Below are experts of layer 7 (counted from 0) of a mixture-of-experts language model. Rows are named router (the router's row for the expert), down (a neuron's output weights, with its number) and show model dimensions 0-223. Each number is 50 + 12 x the weight over its row's rms, rounded and kept within 0 to 99.
Before each expert's rows: a language model's description of what the expert responds to; "comes before" lists some tokens at least twice as common just after its tokens as in all text. This comes from a sample of Wikipedia text that the model never trained on. Tokens count by the router's weight.

# expert 5
It responds to: Role and attribute words. Adjectives and role nouns after "the", "a" or "of", such as former, political, President, coach, economist, often built from suffixes like -ist, -ant, -al.
comes before: " of", " and", " in", ".", " for", ","
router:54 59 60 30 46 52 60 63 63 50 55 53 74 46 61 38 31 47 66 44 61 35 46 33 51 61 39 63 49 46 53 60 48 39 56 39 75 34 62 44 59 52 71 57 54 60 23 50 47 20 59 57 45 42 51 63 30 33 69 37 47 53 61 34 53 49 48 48 49 51 45 64 63 41 56 40 62 35 50 61 35 60 71 52 41 42 36 64 58 46 59 55 45 66 36 65 48 35 36 50 44 72 75 41 35 60 53 35 41 54 56 56 53 36 41 47 48 52 62 35 55 26 36 68 52 33 50 36 60 32 40 60 67 56 51 48 49 64 68 72 50 52 42 61 40 56 39 57 50 37 39 61 52 71 50 51 43 69 79 18 40 70 55 25 46 34 46 52 61 43 54 58 56 47 37 62 61 68 42 52 33 64 52 42 50 51 50 57 40 58 72 60 51 56 72 47 45 71 55 68 49 78 39 48 70 48 51 48 66 37 58 52 64 66 48 51 46 48 57 84 29 52 51 61
down0:32 47 52 41 47 74 58 56 40 58 51 44 48 30 39 61 46 60 81 57 60 40 48 56 61 53 41 51 36 37 70 41 42 57 48 53 40 53 58 71 57 47 66 53 46 30 35 39 37 36 48 48 45 62 58 62 56 50 53 73 62 46 38 52 65 31 55 63 51 44 48 46 57 66 45 44 75 56 60 57 32 52 55 69 54 51 57 53 32 57 59 18 40 28 40 34 53 71 62 43 38 47 30 37 54 44 74 51 50 39 35 57 64 49 48 22 37 64 53 38 62 42 49 64 34 49 53 49 61 57 31 46 67 35 50 52 64 54 36 58 56 44 29 40 68 45 88 57 60 46 45 51 44 61 65 67 52 38 47 73 51 71 57 33 41 55 23 49 38 58 39 57 49 54 32 42 60 50 52 23 69 29 51 40 45 42 62 44 38 51 48 56 51 66 63 42 68 37 48 42 50 41 35 63 33 70 69 50 75 51 48 60 47 26 51 47 69 54 60 49 42 51 40 47
down1:55 49 36 50 70 37 56 46 48 78 60 34 29 53 43 57 66 37 64 54 62 53 23 51 56 53 53 54 29 33 58 37 45 32 41 53 65 34 43 37 70 57 59 50 40 60 42 50 26 57 63 47 59 47 51 67 62 51 35 51 55 63 48 47 61 61 57 42 57 49 29 48 64 32 47 49 77 62 52 47 58 58 60 43 51 59 49 58 47 54 51 46 31 60 53 61 67 60 42 81 51 50 70 42 66 66 53 60 42 45 57 56 51 41 72 49 54 68 44 39 50 57 47 47 52 79 65 59 49 71 46 52 37 68 44 56 41 48 26 57 47 78 55 44 62 52 54 65 53 55 50 48 47 37 35 62 70 53 55 42 19 30 41 44 45 48 40 62 62 30 37 59 69 48 19 44 48 75 42 30 46 26 49 52 57 27 30 53 73 58 66 47 55 34 41 44 53 65 59 47 55 47 65 23 56 68 43 43 60 38 53 70 37 35 65 43 55 48 44 65 55 60 49 50
down2:75 53 35 44 50 60 47 46 61 36 59 56 49 49 63 31 56 51 33 53 43 42 55 44 58 31 50 62 33 42 43 43 60 40 52 60 41 56 53 44 63 45 52 47 53 55 41 64 41 36 49 59 32 38 43 56 48 49 39 30 81 45 54 38 69 39 40 55 48 60 47 39 45 53 50 35 53 54 38 36 60 63 51 56 22 49 52 53 36 43 63 60 65 55 45 31 56 57 47 43 43 44 31 39 63 34 63 38 41 47 67 75 56 55 40 76 48 61 53 55 59 53 50 50 69 48 64 39 86 64 61 53 48 63 42 72 73 49 45 48 35 30 39 56 38 50 30 54 60 57 55 56 54 35 50 57 38 50 51 32 82 47 37 64 61 37 46 81 37 64 61 54 58 62 55 58 66 49 63 44 51 45 60 67 68 56 36 76 76 63 41 59 54 39 47 40 40 51 61 46 43 46 73 80 50 39 70 47 58 53 41 60 52 68 33 31 25 50 52 44 49 66 45 78
down3:48 41 58 74 66 55 57 37 41 51 44 41 61 52 51 54 49 52 55 40 63 67 47 56 60 57 49 40 57 47 49 41 51 38 68 32 40 57 52 56 39 64 64 65 36 45 45 77 44 66 36 44 60 47 53 60 31 50 74 52 49 35 50 40 45 47 64 33 52 59 54 30 60 47 60 11 53 49 63 46 53 48 36 58 39 69 40 65 57 46 46 80 54 66 55 53 69 45 47 57 62 61 58 38 77 57 68 60 31 64 43 37 31 43 60 45 60 57 67 29 39 59 61 19 54 47 47 72 47 65 88 31 37 67 49 46 46 37 53 53 48 53 41 62 51 25 57 66 48 56 74 42 70 48 53 60 45 38 52 64 40 57 48 58 55 66 32 51 58 54 38 48 37 50 37 64 35 41 50 45 45 51 37 52 65 57 58 38 44 48 59 44 21 41 41 51 38 56 53 46 44 50 73 34 54 65 50 30 43 54 15 41 46 46 39 38 66 27 44 59 57 50 46 48
down4:40 50 34 67 54 35 60 54 56 54 50 60 65 45 53 54 66 30 49 50 62 50 61 59 34 32 35 40 58 48 69 46 41 53 43 34 57 55 32 22 61 38 48 32 36 67 49 55 70 53 60 55 74 52 31 35 76 47 60 53 68 51 46 41 44 48 35 55 56 42 50 57 34 44 36 77 47 50 40 36 45 43 33 36 47 71 42 44 50 51 33 45 30 42 40 32 78 43 44 73 66 54 59 28 78 51 52 52 60 35 53 42 38 47 70 19 44 33 51 28 43 33 67 35 59 38 31 34 59 25 61 47 46 52 55 59 53 42 72 55 51 69 48 55 45 56 55 45 76 76 60 53 65 41 46 46 47 43 61 45 63 61 52 54 38 52 48 61 37 41 59 22 41 45 43 38 61 61 55 48 49 46 55 53 55 29 50 50 54 42 48 23 49 40 54 41 37 46 66 48 67 51 61 57 53 65 65 27 42 55 43 51 64 58 60 37 37 43 59 63 42 44 33 44
down5:51 52 35 45 59 46 58 50 52 51 35 45 45 59 40 44 56 47 60 35 45 52 23 50 49 56 34 63 48 66 54 54 62 43 75 37 51 34 54 60 63 39 53 50 50 54 70 62 57 37 37 54 43 64 41 51 59 46 58 39 56 53 56 60 68 41 56 28 50 39 53 66 56 40 41 70 71 48 52 50 60 49 66 40 47 54 49 45 74 53 62 54 54 51 40 32 46 42 53 54 63 52 47 29 39 32 59 55 53 59 32 34 76 40 59 49 43 48 67 47 62 55 58 59 49 42 43 59 37 71 36 40 85 23 52 46 41 59 37 27 44 48 38 42 47 61 73 38 36 28 58 56 39 34 41 49 56 47 57 16 69 25 14 52 31 59 56 46 39 56 47 61 74 68 48 49 50 33 49 52 50 32 65 56 71 41 50 39 60 61 59 53 43 26 51 50 36 29 64 59 53 47 43 72 45 38 35 49 55 45 44 24 44 66 63 31 67 45 57 44 72 46 33 45
down6:38 58 64 62 59 45 62 52 38 65 39 54 50 65 37 31 65 41 54 44 64 45 45 35 29 82 58 44 40 64 41 51 21 46 48 62 56 42 51 55 56 58 42 51 48 59 69 55 51 56 43 63 54 44 69 42 48 58 43 33 73 49 44 41 70 58 47 56 60 39 43 54 66 42 65 54 32 22 72 49 44 52 61 51 63 39 74 64 57 32 68 24 33 64 62 44 51 55 24 63 60 61 52 60 45 56 47 62 34 47 48 68 58 57 68 57 51 39 34 58 37 63 67 55 61 61 56 44 63 46 69 46 39 44 52 50 66 53 33 64 55 77 52 51 43 39 48 65 65 65 41 31 49 34 36 47 49 63 51 48 40 39 39 75 55 50 41 68 54 31 56 51 25 50 51 47 54 63 38 61 77 72 47 27 38 43 44 43 50 42 59 26 48 44 43 58 46 39 43 27 48 49 58 50 61 35 63 40 45 76 44 59 51 40 59 74 37 67 57 56 51 48 49 68
down7:56 62 68 66 39 39 79 57 63 31 54 43 66 75 36 45 64 59 30 38 58 40 31 61 67 64 59 60 52 71 40 66 64 44 62 41 37 38 67 54 44 50 46 41 09 46 62 64 69 63 34 49 46 52 39 55 58 51 49 59 65 42 50 41 54 60 50 40 43 55 49 69 59 54 42 66 42 53 29 39 61 49 52 52 49 41 59 55 50 50 54 42 73 43 55 42 26 51 57 43 66 54 67 51 32 66 49 57 39 66 49 44 62 62 49 50 54 54 43 68 33 43 47 71 62 61 46 31 37 36 47 56 46 50 55 68 51 42 54 50 64 56 24 53 56 46 38 37 52 52 49 66 43 45 46 37 50 46 40 43 56 17 59 75 64 46 47 43 74 40 76 69 46 61 65 65 36 61 69 54 48 48 54 30 28 61 52 38 56 58 42 49 45 61 69 42 48 53 49 33 66 57 62 64 53 36 31 76 55 70 56 35 44 58 69 47 54 50 32 61 62 55 41 48
down8:48 42 51 55 50 60 49 44 59 70 33 68 45 54 54 59 48 38 40 40 53 58 53 70 44 40 41 48 52 44 52 42 49 42 30 61 42 48 48 67 61 53 49 57 62 64 51 82 36 55 58 32 49 52 68 46 70 41 55 35 58 50 59 41 49 24 84 36 76 29 51 41 37 61 41 38 52 30 36 41 65 44 64 45 49 55 33 63 36 59 61 48 23 46 56 58 45 53 35 34 56 66 51 47 75 47 31 58 42 48 30 56 49 47 51 52 41 59 55 50 71 48 55 48 70 68 64 57 47 41 79 52 47 56 63 56 56 54 65 44 61 63 54 64 53 34 76 38 45 54 38 52 41 52 40 61 46 51 46 66 53 62 45 52 49 44 53 87 47 57 60 73 65 45 55 41 40 73 40 40 32 63 55 76 45 39 55 42 34 53 82 41 50 42 42 26 58 60 52 55 61 45 65 50 60 71 74 36 46 53 41 70 49 48 74 28 56 45 42 50 49 45 54 55

# expert 9
It responds to: Prepositions and connectives. Function words that introduce phrases or clauses in running prose, such as of, to, by, for, after, which, who, when.
comes before: " the", " a", " his", " he", " be", " its"
router:66 47 48 51 56 62 38 44 40 64 60 61 44 34 70 69 61 51 57 45 46 43 57 59 52 59 48 63 52 59 39 47 53 34 30 34 62 32 39 40 43 39 28 32 39 43 29 54 52 42 39 45 34 58 40 53 39 53 32 43 48 55 50 43 63 59 58 31 26 61 45 48 65 38 36 81 55 44 60 49 42 57 40 39 46 45 55 37 39 58 35 22 71 61 50 31 45 42 36 55 50 44 43 62 44 35 45 48 48 71 40 63 54 37 45 43 47 42 42 31 73 45 51 25 51 47 34 50 56 48 36 57 51 57 40 52 36 43 64 38 41 25 44 45 69 38 68 38 59 51 34 62 54 57 59 37 41 46 48 45 57 68 63 43 38 46 42 49 60 46 27 27 36 40 50 66 34 44 45 54 52 50 68 77 33 47 69 78 38 76 61 42 37 33 28 62 35 65 32 74 42 22 52 64 50 37 47 40 62 37 55 66 37 43 44 46 57 43 43 54 59 62 41 62
down0:69 45 61 40 38 37 26 56 43 57 42 56 58 51 60 29 62 32 45 28 40 66 37 63 58 69 40 63 67 63 55 56 61 57 63 38 45 51 45 52 50 50 36 43 47 47 39 54 27 61 55 47 45 40 38 25 33 58 71 52 47 68 43 59 64 45 54 59 58 51 45 66 40 49 49 42 50 59 50 49 49 28 34 56 50 48 57 50 68 57 57 47 64 41 59 63 34 30 60 35 40 32 42 60 46 47 46 58 46 59 59 54 53 43 46 60 61 40 50 21 27 48 36 45 41 40 67 66 53 58 03 56 53 32 33 32 68 31 49 53 63 56 39 35 52 41 58 42 51 52 46 59 51 68 93 39 43 55 45 57 42 68 59 46 48 50 59 62 57 47 54 52 52 67 44 55 51 47 42 51 50 57 60 39 77 73 42 50 48 37 60 42 22 58 44 50 45 64 39 21 49 38 50 37 56 56 68 55 60 68 52 59 66 55 43 42 40 37 78 31 51 59 55 31
down1:31 66 40 51 48 54 63 61 59 74 68 58 56 37 46 57 70 51 59 63 38 64 40 57 59 54 58 49 38 57 50 30 42 41 41 57 42 47 63 55 50 58 51 73 63 55 27 43 45 55 41 37 69 14 49 38 71 56 43 48 58 66 49 38 46 41 81 40 48 17 52 56 50 49 50 40 25 47 42 59 50 63 38 47 57 53 52 36 38 51 57 57 34 29 59 66 51 38 47 64 56 60 32 40 65 62 46 53 35 48 24 61 24 48 47 42 56 49 42 51 46 37 45 56 45 47 51 31 44 42 60 55 66 53 40 48 35 53 61 42 29 58 75 49 38 33 41 64 36 54 59 52 43 39 40 62 48 42 42 38 41 70 44 70 49 43 46 50 62 41 51 36 56 68 42 52 31 56 57 27 28 61 47 49 54 44 45 39 34 43 62 66 54 32 48 57 88 70 59 59 63 29 58 50 51 59 41 65 41 51 61 49 54 40 63 59 37 37 46 65 24 53 70 39
down2:16 61 53 62 61 58 53 38 62 35 53 51 80 37 64 23 32 55 58 43 53 47 41 42 42 38 61 57 46 53 68 58 38 60 41 47 50 67 28 43 62 50 58 53 53 48 58 37 50 54 53 56 53 46 65 58 46 49 58 53 38 48 50 34 56 58 54 50 39 54 46 63 67 54 44 54 73 75 55 33 32 36 34 49 71 59 25 45 64 48 48 46 33 65 42 67 36 38 48 66 59 71 53 54 52 50 51 48 58 40 50 65 58 67 09 41 50 42 32 44 65 54 37 62 62 51 62 60 73 49 53 49 30 40 57 74 51 68 55 44 54 70 59 58 51 47 49 45 50 53 52 51 58 62 63 39 44 55 50 51 52 55 51 50 68 42 45 52 66 67 43 60 62 33 39 46 39 42 56 52 60 26 47 49 50 52 63 35 47 64 89 34 53 70 34 63 42 44 13 57 59 54 55 45 51 43 47 54 42 60 63 37 42 54 93 41 39 54 56 45 57 45 62 56
down3:60 43 51 43 55 60 62 80 52 45 63 45 41 52 49 36 45 60 49 43 56 42 78 63 47 57 47 40 57 71 61 50 53 65 57 47 45 35 60 41 57 44 64 37 42 58 71 36 40 52 43 71 58 42 40 40 35 44 48 66 47 40 70 53 56 57 42 53 66 45 53 38 53 61 28 42 60 33 56 58 47 17 51 45 58 40 44 43 40 59 40 60 20 58 49 31 45 61 56 46 69 44 71 44 53 21 35 42 49 48 66 62 37 38 67 59 38 51 62 50 59 64 62 41 54 59 63 25 37 43 45 47 43 24 37 50 30 65 49 49 61 62 35 54 45 30 33 39 28 53 65 45 52 44 37 45 63 53 52 52 61 53 56 48 64 30 58 31 31 53 59 44 48 41 52 71 41 34 42 27 46 35 73 29 64 43 55 66 35 46 57 39 46 47 39 63 58 59 44 64 60 41 36 42 58 43 45 45 42 17 32 20 47 33 49 49 46 63 49 37 61 65 70 41
down4:60 37 43 62 49 44 24 60 49 54 45 44 55 29 42 42 58 45 37 43 50 53 51 47 61 53 81 44 69 48 70 54 46 40 39 45 53 42 52 47 46 44 63 35 35 64 63 39 53 40 52 59 54 32 53 55 71 44 49 63 63 47 41 38 52 76 68 62 71 41 36 56 51 69 66 66 38 45 50 36 38 65 51 40 22 36 73 51 70 47 34 47 44 34 31 66 28 50 70 30 53 43 53 55 65 26 63 73 40 59 61 46 75 60 51 45 36 65 55 46 56 60 37 54 46 69 60 37 55 48 46 64 42 73 40 69 66 51 58 31 48 62 62 40 56 52 63 54 55 56 63 51 50 40 68 54 40 56 75 68 53 40 40 64 38 55 56 42 38 62 47 24 40 40 57 52 57 52 57 72 52 73 44 67 66 35 35 41 72 55 54 40 45 47 81 61 46 61 52 68 44 49 68 51 57 59 59 34 49 55 55 57 47 45 68 32 58 50 68 53 49 39 46 57
down5:34 52 36 51 76 41 32 40 33 54 42 58 55 32 44 30 55 42 44 36 48 59 50 56 66 45 55 53 60 39 59 47 31 56 39 39 47 47 28 63 71 56 58 57 26 34 60 42 26 53 68 74 24 42 46 17 42 63 58 44 62 58 44 50 32 58 59 62 49 63 42 70 57 47 47 45 39 50 32 57 50 58 51 50 61 49 25 56 46 51 34 42 36 54 46 48 71 43 46 62 36 53 74 35 51 55 57 46 23 44 41 56 70 64 29 30 64 25 52 45 24 44 62 49 78 57 58 57 37 70 43 49 52 65 32 48 35 49 46 43 53 46 55 58 31 62 51 51 58 52 46 55 55 44 49 40 40 48 53 50 55 65 51 67 48 39 52 52 47 48 44 44 52 48 48 23 51 57 37 45 44 55 40 45 61 36 55 48 23 38 23 45 30 42 70 41 46 45 52 43 65 45 49 46 76 75 49 59 52 45 54 56 35 46 87 65 66 35 46 53 56 51 48 49
down6:59 29 50 31 45 47 55 59 46 62 40 32 58 51 50 50 57 34 48 18 42 58 54 65 44 70 53 43 34 59 52 63 55 59 44 75 49 75 27 55 50 66 85 57 60 48 44 53 43 58 43 53 36 48 39 40 54 44 42 55 66 53 44 45 42 66 62 56 58 37 51 44 58 33 61 33 33 55 54 43 62 11 46 53 49 33 43 59 52 52 39 53 47 60 44 27 64 56 63 34 53 33 37 58 56 67 76 35 42 60 34 29 44 52 47 34 47 38 32 39 49 53 57 58 65 47 55 65 73 55 46 62 39 31 34 53 53 54 31 63 47 31 58 65 71 34 66 67 36 52 66 38 54 38 64 38 42 50 52 42 65 47 52 39 39 43 47 36 45 54 59 49 60 50 56 50 81 37 65 46 48 40 58 59 40 76 49 50 49 47 36 56 48 35 75 41 38 43 57 57 36 67 68 48 57 51 68 32 60 41 64 46 39 17 58 42 66 56 52 58 47 49 50 47
down7:34 77 66 48 47 59 49 48 53 56 52 44 55 71 43 58 46 61 56 38 57 20 58 49 40 60 59 36 31 42 68 49 59 44 55 40 49 23 41 77 36 53 31 65 57 56 50 39 56 41 72 45 15 45 45 56 46 36 58 46 64 40 30 49 71 78 52 60 39 41 58 49 49 65 36 49 30 33 60 51 39 55 23 66 58 59 54 38 61 53 59 67 52 55 55 59 52 55 61 66 44 53 57 63 53 59 40 65 38 32 38 27 56 36 41 60 58 56 58 64 52 50 44 50 41 40 46 46 46 36 57 52 27 40 26 51 61 67 48 44 46 49 40 27 67 63 70 38 47 62 53 24 60 52 37 48 51 72 81 64 50 36 46 59 33 49 67 63 61 42 62 47 54 47 37 50 62 50 41 48 38 22 47 45 57 37 71 48 33 62 45 67 47 55 50 49 46 27 48 64 47 53 44 47 59 17 60 45 54 43 43 53 48 32 39 40 49 42 38 62 48 43 66 49
down8:70 52 26 37 45 51 41 45 27 42 58 43 40 37 46 55 64 49 55 53 58 31 27 59 34 65 59 53 73 51 55 39 31 63 49 40 46 49 47 70 23 70 60 47 40 53 81 63 52 56 57 43 29 49 31 48 42 54 43 64 58 60 69 52 40 35 59 42 62 43 65 57 56 41 68 75 55 28 45 49 47 57 67 48 61 50 55 43 46 51 68 45 68 44 58 68 47 49 35 42 22 65 66 44 60 64 52 19 47 61 36 45 52 46 59 40 45 49 37 48 34 51 55 47 51 42 42 55 37 61 57 66 66 56 52 41 49 40 42 51 53 42 37 38 63 39 50 57 43 57 33 68 39 25 45 57 71 54 42 55 36 45 45 56 57 52 48 23 34 52 56 30 55 51 59 57 73 53 67 64 44 38 46 46 30 49 59 43 52 17 43 41 51 36 71 55 28 45 64 46 41 40 55 56 41 66 47 32 79 36 35 44 41 54 47 49 52 40 54 37 43 73 63 69

# expert 12
It responds to: Clause commas and copulas. Commas closing a name or phrase before a relative clause or list item (Rajić, who), and linking verbs was, is, were, became.
comes before: " and", " a", " the", " which", " but", " who"
router:62 54 62 76 62 68 38 37 51 55 31 75 66 70 46 49 59 32 48 48 46 54 30 43 75 38 65 53 58 47 49 48 42 52 43 37 40 51 51 45 40 53 42 43 66 54 42 46 46 39 43 61 36 34 69 55 53 34 61 47 51 49 37 32 48 58 30 55 54 67 56 49 40 24 57 30 34 51 74 60 41 52 48 55 41 55 53 70 40 30 40 41 78 55 55 78 42 40 57 61 38 67 54 48 41 45 45 66 64 68 47 48 60 43 50 54 50 28 43 37 44 53 53 55 51 67 43 56 58 61 35 53 40 63 52 37 37 50 55 62 49 47 28 46 56 60 40 60 58 68 41 33 53 76 59 28 45 56 39 15 40 66 33 46 58 53 54 52 36 49 42 21 63 35 35 42 59 53 61 51 40 49 40 50 42 74 40 53 30 35 52 58 43 67 68 59 24 49 25 67 44 65 54 42 60 65 46 44 31 53 54 78 66 38 45 50 54 54 62 39 61 49 59 47
down0:30 48 41 47 68 43 61 33 64 52 43 38 41 35 41 42 38 46 63 60 51 36 44 47 62 49 60 45 69 45 58 54 61 19 53 59 24 43 63 59 45 60 45 38 57 66 65 47 51 57 58 53 23 56 66 68 40 51 43 45 70 38 41 36 63 51 57 56 52 40 55 60 36 54 32 67 38 34 68 58 36 54 45 54 48 54 45 37 50 50 36 37 51 51 41 28 62 57 65 43 48 34 48 51 44 41 37 64 61 61 47 66 41 57 31 40 52 58 53 31 52 59 50 35 58 77 45 44 61 54 54 69 42 58 12 36 67 56 50 43 46 41 38 42 50 43 50 53 44 68 41 35 53 29 48 65 52 52 55 49 61 56 60 56 59 52 55 74 62 57 61 28 33 51 30 47 38 48 42 64 39 81 67 46 40 22 48 40 44 48 58 93 55 38 55 42 49 42 49 59 61 57 54 52 63 47 61 44 41 41 42 57 49 81 50 66 48 41 51 64 61 30 75 69
down1:57 56 56 40 56 42 46 64 32 55 46 50 57 60 40 51 40 50 51 51 40 39 34 40 27 42 62 66 59 42 43 41 55 53 56 27 62 44 47 60 65 66 45 43 68 57 46 60 56 59 48 69 38 61 31 51 34 61 67 43 46 30 49 61 48 70 48 67 41 48 50 51 71 67 37 53 37 53 41 58 67 45 58 39 82 61 54 34 58 11 40 46 40 52 50 51 53 47 46 51 74 45 47 47 62 35 53 49 60 26 64 29 55 61 44 45 50 61 67 41 50 53 61 33 41 20 51 53 59 70 45 33 54 47 35 50 32 45 64 26 51 22 66 31 53 38 54 63 65 22 41 57 57 64 68 53 35 64 59 45 50 43 63 42 48 35 67 35 41 60 38 49 43 64 60 33 54 18 28 58 66 70 56 37 33 41 47 77 58 52 54 49 41 57 54 65 52 55 49 51 44 41 57 53 54 43 65 50 67 47 62 53 58 28 48 42 75 57 50 37 42 45 42 50
down2:55 41 55 61 26 51 61 50 47 49 66 53 53 44 37 48 67 55 50 68 46 62 37 49 46 11 44 44 40 50 53 49 58 56 24 73 54 47 52 22 53 63 52 74 65 70 34 62 30 62 27 35 42 52 42 38 63 65 54 44 49 70 59 47 62 54 65 55 44 31 43 65 60 22 55 63 27 53 46 49 44 39 62 38 42 61 49 46 61 58 48 53 55 65 57 84 40 54 61 22 49 77 40 59 39 57 73 41 43 54 24 41 54 28 34 56 49 54 57 49 50 46 48 68 37 44 57 53 59 53 47 57 53 69 52 53 66 57 56 46 56 63 68 65 28 59 48 57 51 45 52 53 46 43 51 71 31 56 30 40 39 36 58 35 40 60 33 62 34 67 57 39 52 45 47 56 39 68 56 61 46 53 46 52 33 52 31 51 48 54 62 47 33 67 51 41 75 48 63 44 53 57 59 52 61 71 45 75 60 63 35 56 56 66 52 64 72 43 53 57 45 46 40 54
down3:71 59 49 77 39 51 40 35 52 48 41 38 60 50 41 50 33 51 50 38 57 47 41 35 48 31 62 50 42 40 41 38 54 88 57 46 62 72 30 58 38 59 50 56 43 57 47 58 32 45 28 60 64 53 54 44 57 48 45 62 48 61 32 26 56 55 34 47 38 67 56 56 28 35 64 53 71 33 51 64 37 37 39 47 35 40 61 49 57 33 50 50 84 73 50 60 42 28 64 43 65 53 36 50 67 36 65 68 58 46 61 42 59 67 55 63 59 57 34 53 65 36 64 67 30 63 39 56 30 51 28 42 46 45 60 51 67 53 47 62 52 51 47 61 79 46 45 50 58 53 50 44 75 41 91 38 55 51 53 47 61 63 36 34 65 70 54 55 55 44 59 39 62 45 61 53 54 38 56 64 70 37 41 35 46 49 50 63 52 59 53 39 40 59 71 45 29 40 48 64 38 55 46 48 64 37 40 58 44 49 40 44 58 26 57 46 48 50 55 47 56 39 58 56
down4:71 72 24 60 38 87 32 66 46 40 34 32 49 47 45 56 49 41 36 56 45 67 48 33 56 45 57 44 49 57 63 63 26 43 44 55 47 70 40 59 59 69 50 76 62 55 69 43 51 54 32 40 43 29 49 44 43 38 50 47 65 58 38 64 49 61 76 72 70 40 58 44 55 57 57 32 47 49 56 50 53 43 43 75 57 49 62 38 38 50 63 49 44 64 46 55 65 58 64 38 57 50 44 53 56 70 48 36 63 33 64 38 58 46 71 52 64 55 76 61 63 56 64 55 67 64 43 54 40 47 55 58 43 61 36 53 48 50 43 35 28 61 49 36 40 52 34 37 83 36 59 42 60 38 30 53 38 60 35 40 45 51 60 42 34 63 48 57 44 52 61 42 51 37 64 45 30 55 56 34 57 70 44 78 52 38 37 57 54 49 49 45 67 55 52 54 39 52 55 53 57 45 80 49 40 48 30 46 41 39 65 53 87 45 51 50 48 49 41 54 45 35 42 38
down5:35 60 36 61 67 36 46 36 44 55 53 48 62 70 35 39 59 52 51 49 59 71 54 46 56 65 45 46 35 68 42 49 47 54 58 41 61 61 64 60 51 51 52 46 40 43 46 60 49 70 39 46 35 82 49 36 62 56 41 53 72 76 66 34 70 38 48 54 42 38 48 49 52 48 41 57 44 48 45 54 55 41 44 38 53 61 63 35 33 44 50 40 49 49 52 49 34 59 44 24 51 55 59 80 34 47 34 54 48 48 47 59 53 40 52 39 22 63 57 58 45 53 42 17 47 44 20 60 41 52 47 42 55 37 62 41 42 49 46 37 39 77 59 54 45 57 59 51 57 39 55 58 58 60 18 69 57 43 60 64 53 49 57 40 50 74 75 51 41 31 57 52 65 48 53 41 59 45 60 31 63 64 39 76 47 48 36 27 60 46 50 41 30 54 59 65 69 59 36 68 46 60 40 68 33 58 66 34 73 62 30 55 74 38 59 48 61 22 51 54 47 59 46 58
down6:53 62 41 46 60 51 64 33 42 30 46 67 37 47 62 51 54 40 69 33 56 46 35 51 54 55 40 34 47 50 51 42 44 50 55 37 41 66 39 48 64 55 34 40 31 35 40 47 30 34 68 67 71 51 50 33 47 37 31 43 48 47 58 38 74 29 61 49 42 46 58 49 40 52 47 47 66 60 28 43 35 41 32 51 32 61 30 50 25 41 32 30 45 29 41 55 46 62 69 46 49 52 38 52 45 30 42 67 48 35 42 50 57 57 77 69 51 71 58 50 46 53 53 53 62 66 58 40 33 67 50 66 31 57 26 50 52 55 56 43 43 76 51 71 65 47 63 56 45 56 38 36 39 47 68 45 42 65 31 50 43 50 57 56 40 40 49 37 38 37 60 50 61 35 33 64 33 10 56 61 27 55 51 26 39 40 59 69 46 52 47 42 46 62 69 43 32 37 30 44 52 44 32 57 43 47 45 43 48 52 61 56 49 33 55 42 58 34 46 44 49 50 61 66
down7:54 42 45 18 53 56 35 43 50 42 51 58 56 39 42 59 72 47 54 59 32 55 63 58 48 34 48 39 55 61 48 46 35 30 52 29 32 74 53 38 53 55 41 64 29 55 46 49 53 59 48 60 43 46 41 26 35 38 37 58 31 49 32 46 54 30 57 45 55 63 60 56 58 47 44 52 47 72 52 45 66 52 38 60 46 77 59 58 57 47 66 60 35 71 66 44 69 55 56 55 40 56 51 29 56 31 38 47 36 74 59 48 63 80 44 44 52 50 25 51 41 49 40 41 38 55 72 34 45 58 47 33 27 58 79 46 38 49 32 61 34 44 32 78 54 44 54 43 41 64 39 43 56 44 64 45 45 41 68 62 56 44 36 48 65 44 63 44 65 48 38 65 50 54 46 46 33 53 38 49 50 55 35 59 44 47 33 43 50 62 53 45 31 38 61 44 42 54 61 52 60 39 33 34 47 58 50 76 20 53 55 72 73 58 44 67 52 68 40 51 68 28 54 51
down8:61 45 42 74 37 30 51 63 54 65 50 63 63 62 42 61 62 42 38 70 43 48 62 42 53 55 40 40 25 68 44 46 78 39 52 59 46 46 51 53 50 64 66 27 30 62 45 48 57 78 47 32 62 67 58 65 54 55 52 41 87 79 54 54 55 63 46 57 31 59 54 45 64 50 49 48 43 19 32 38 61 55 50 40 46 34 54 61 33 35 56 57 50 51 65 40 42 54 49 29 38 50 60 49 51 50 57 59 41 73 50 44 55 62 75 56 43 56 85 53 70 49 45 60 64 62 42 59 50 62 39 49 47 63 38 57 67 51 69 48 54 45 49 64 49 38 41 23 78 41 33 57 49 59 33 75 58 42 50 57 59 55 56 40 59 56 64 48 46 67 50 64 48 31 47 46 40 57 40 49 77 69 38 37 58 56 53 55 51 62 63 61 58 33 52 43 56 30 64 56 68 44 37 60 52 34 45 37 39 50 59 50 45 65 62 46 36 47 59 52 37 59 47 59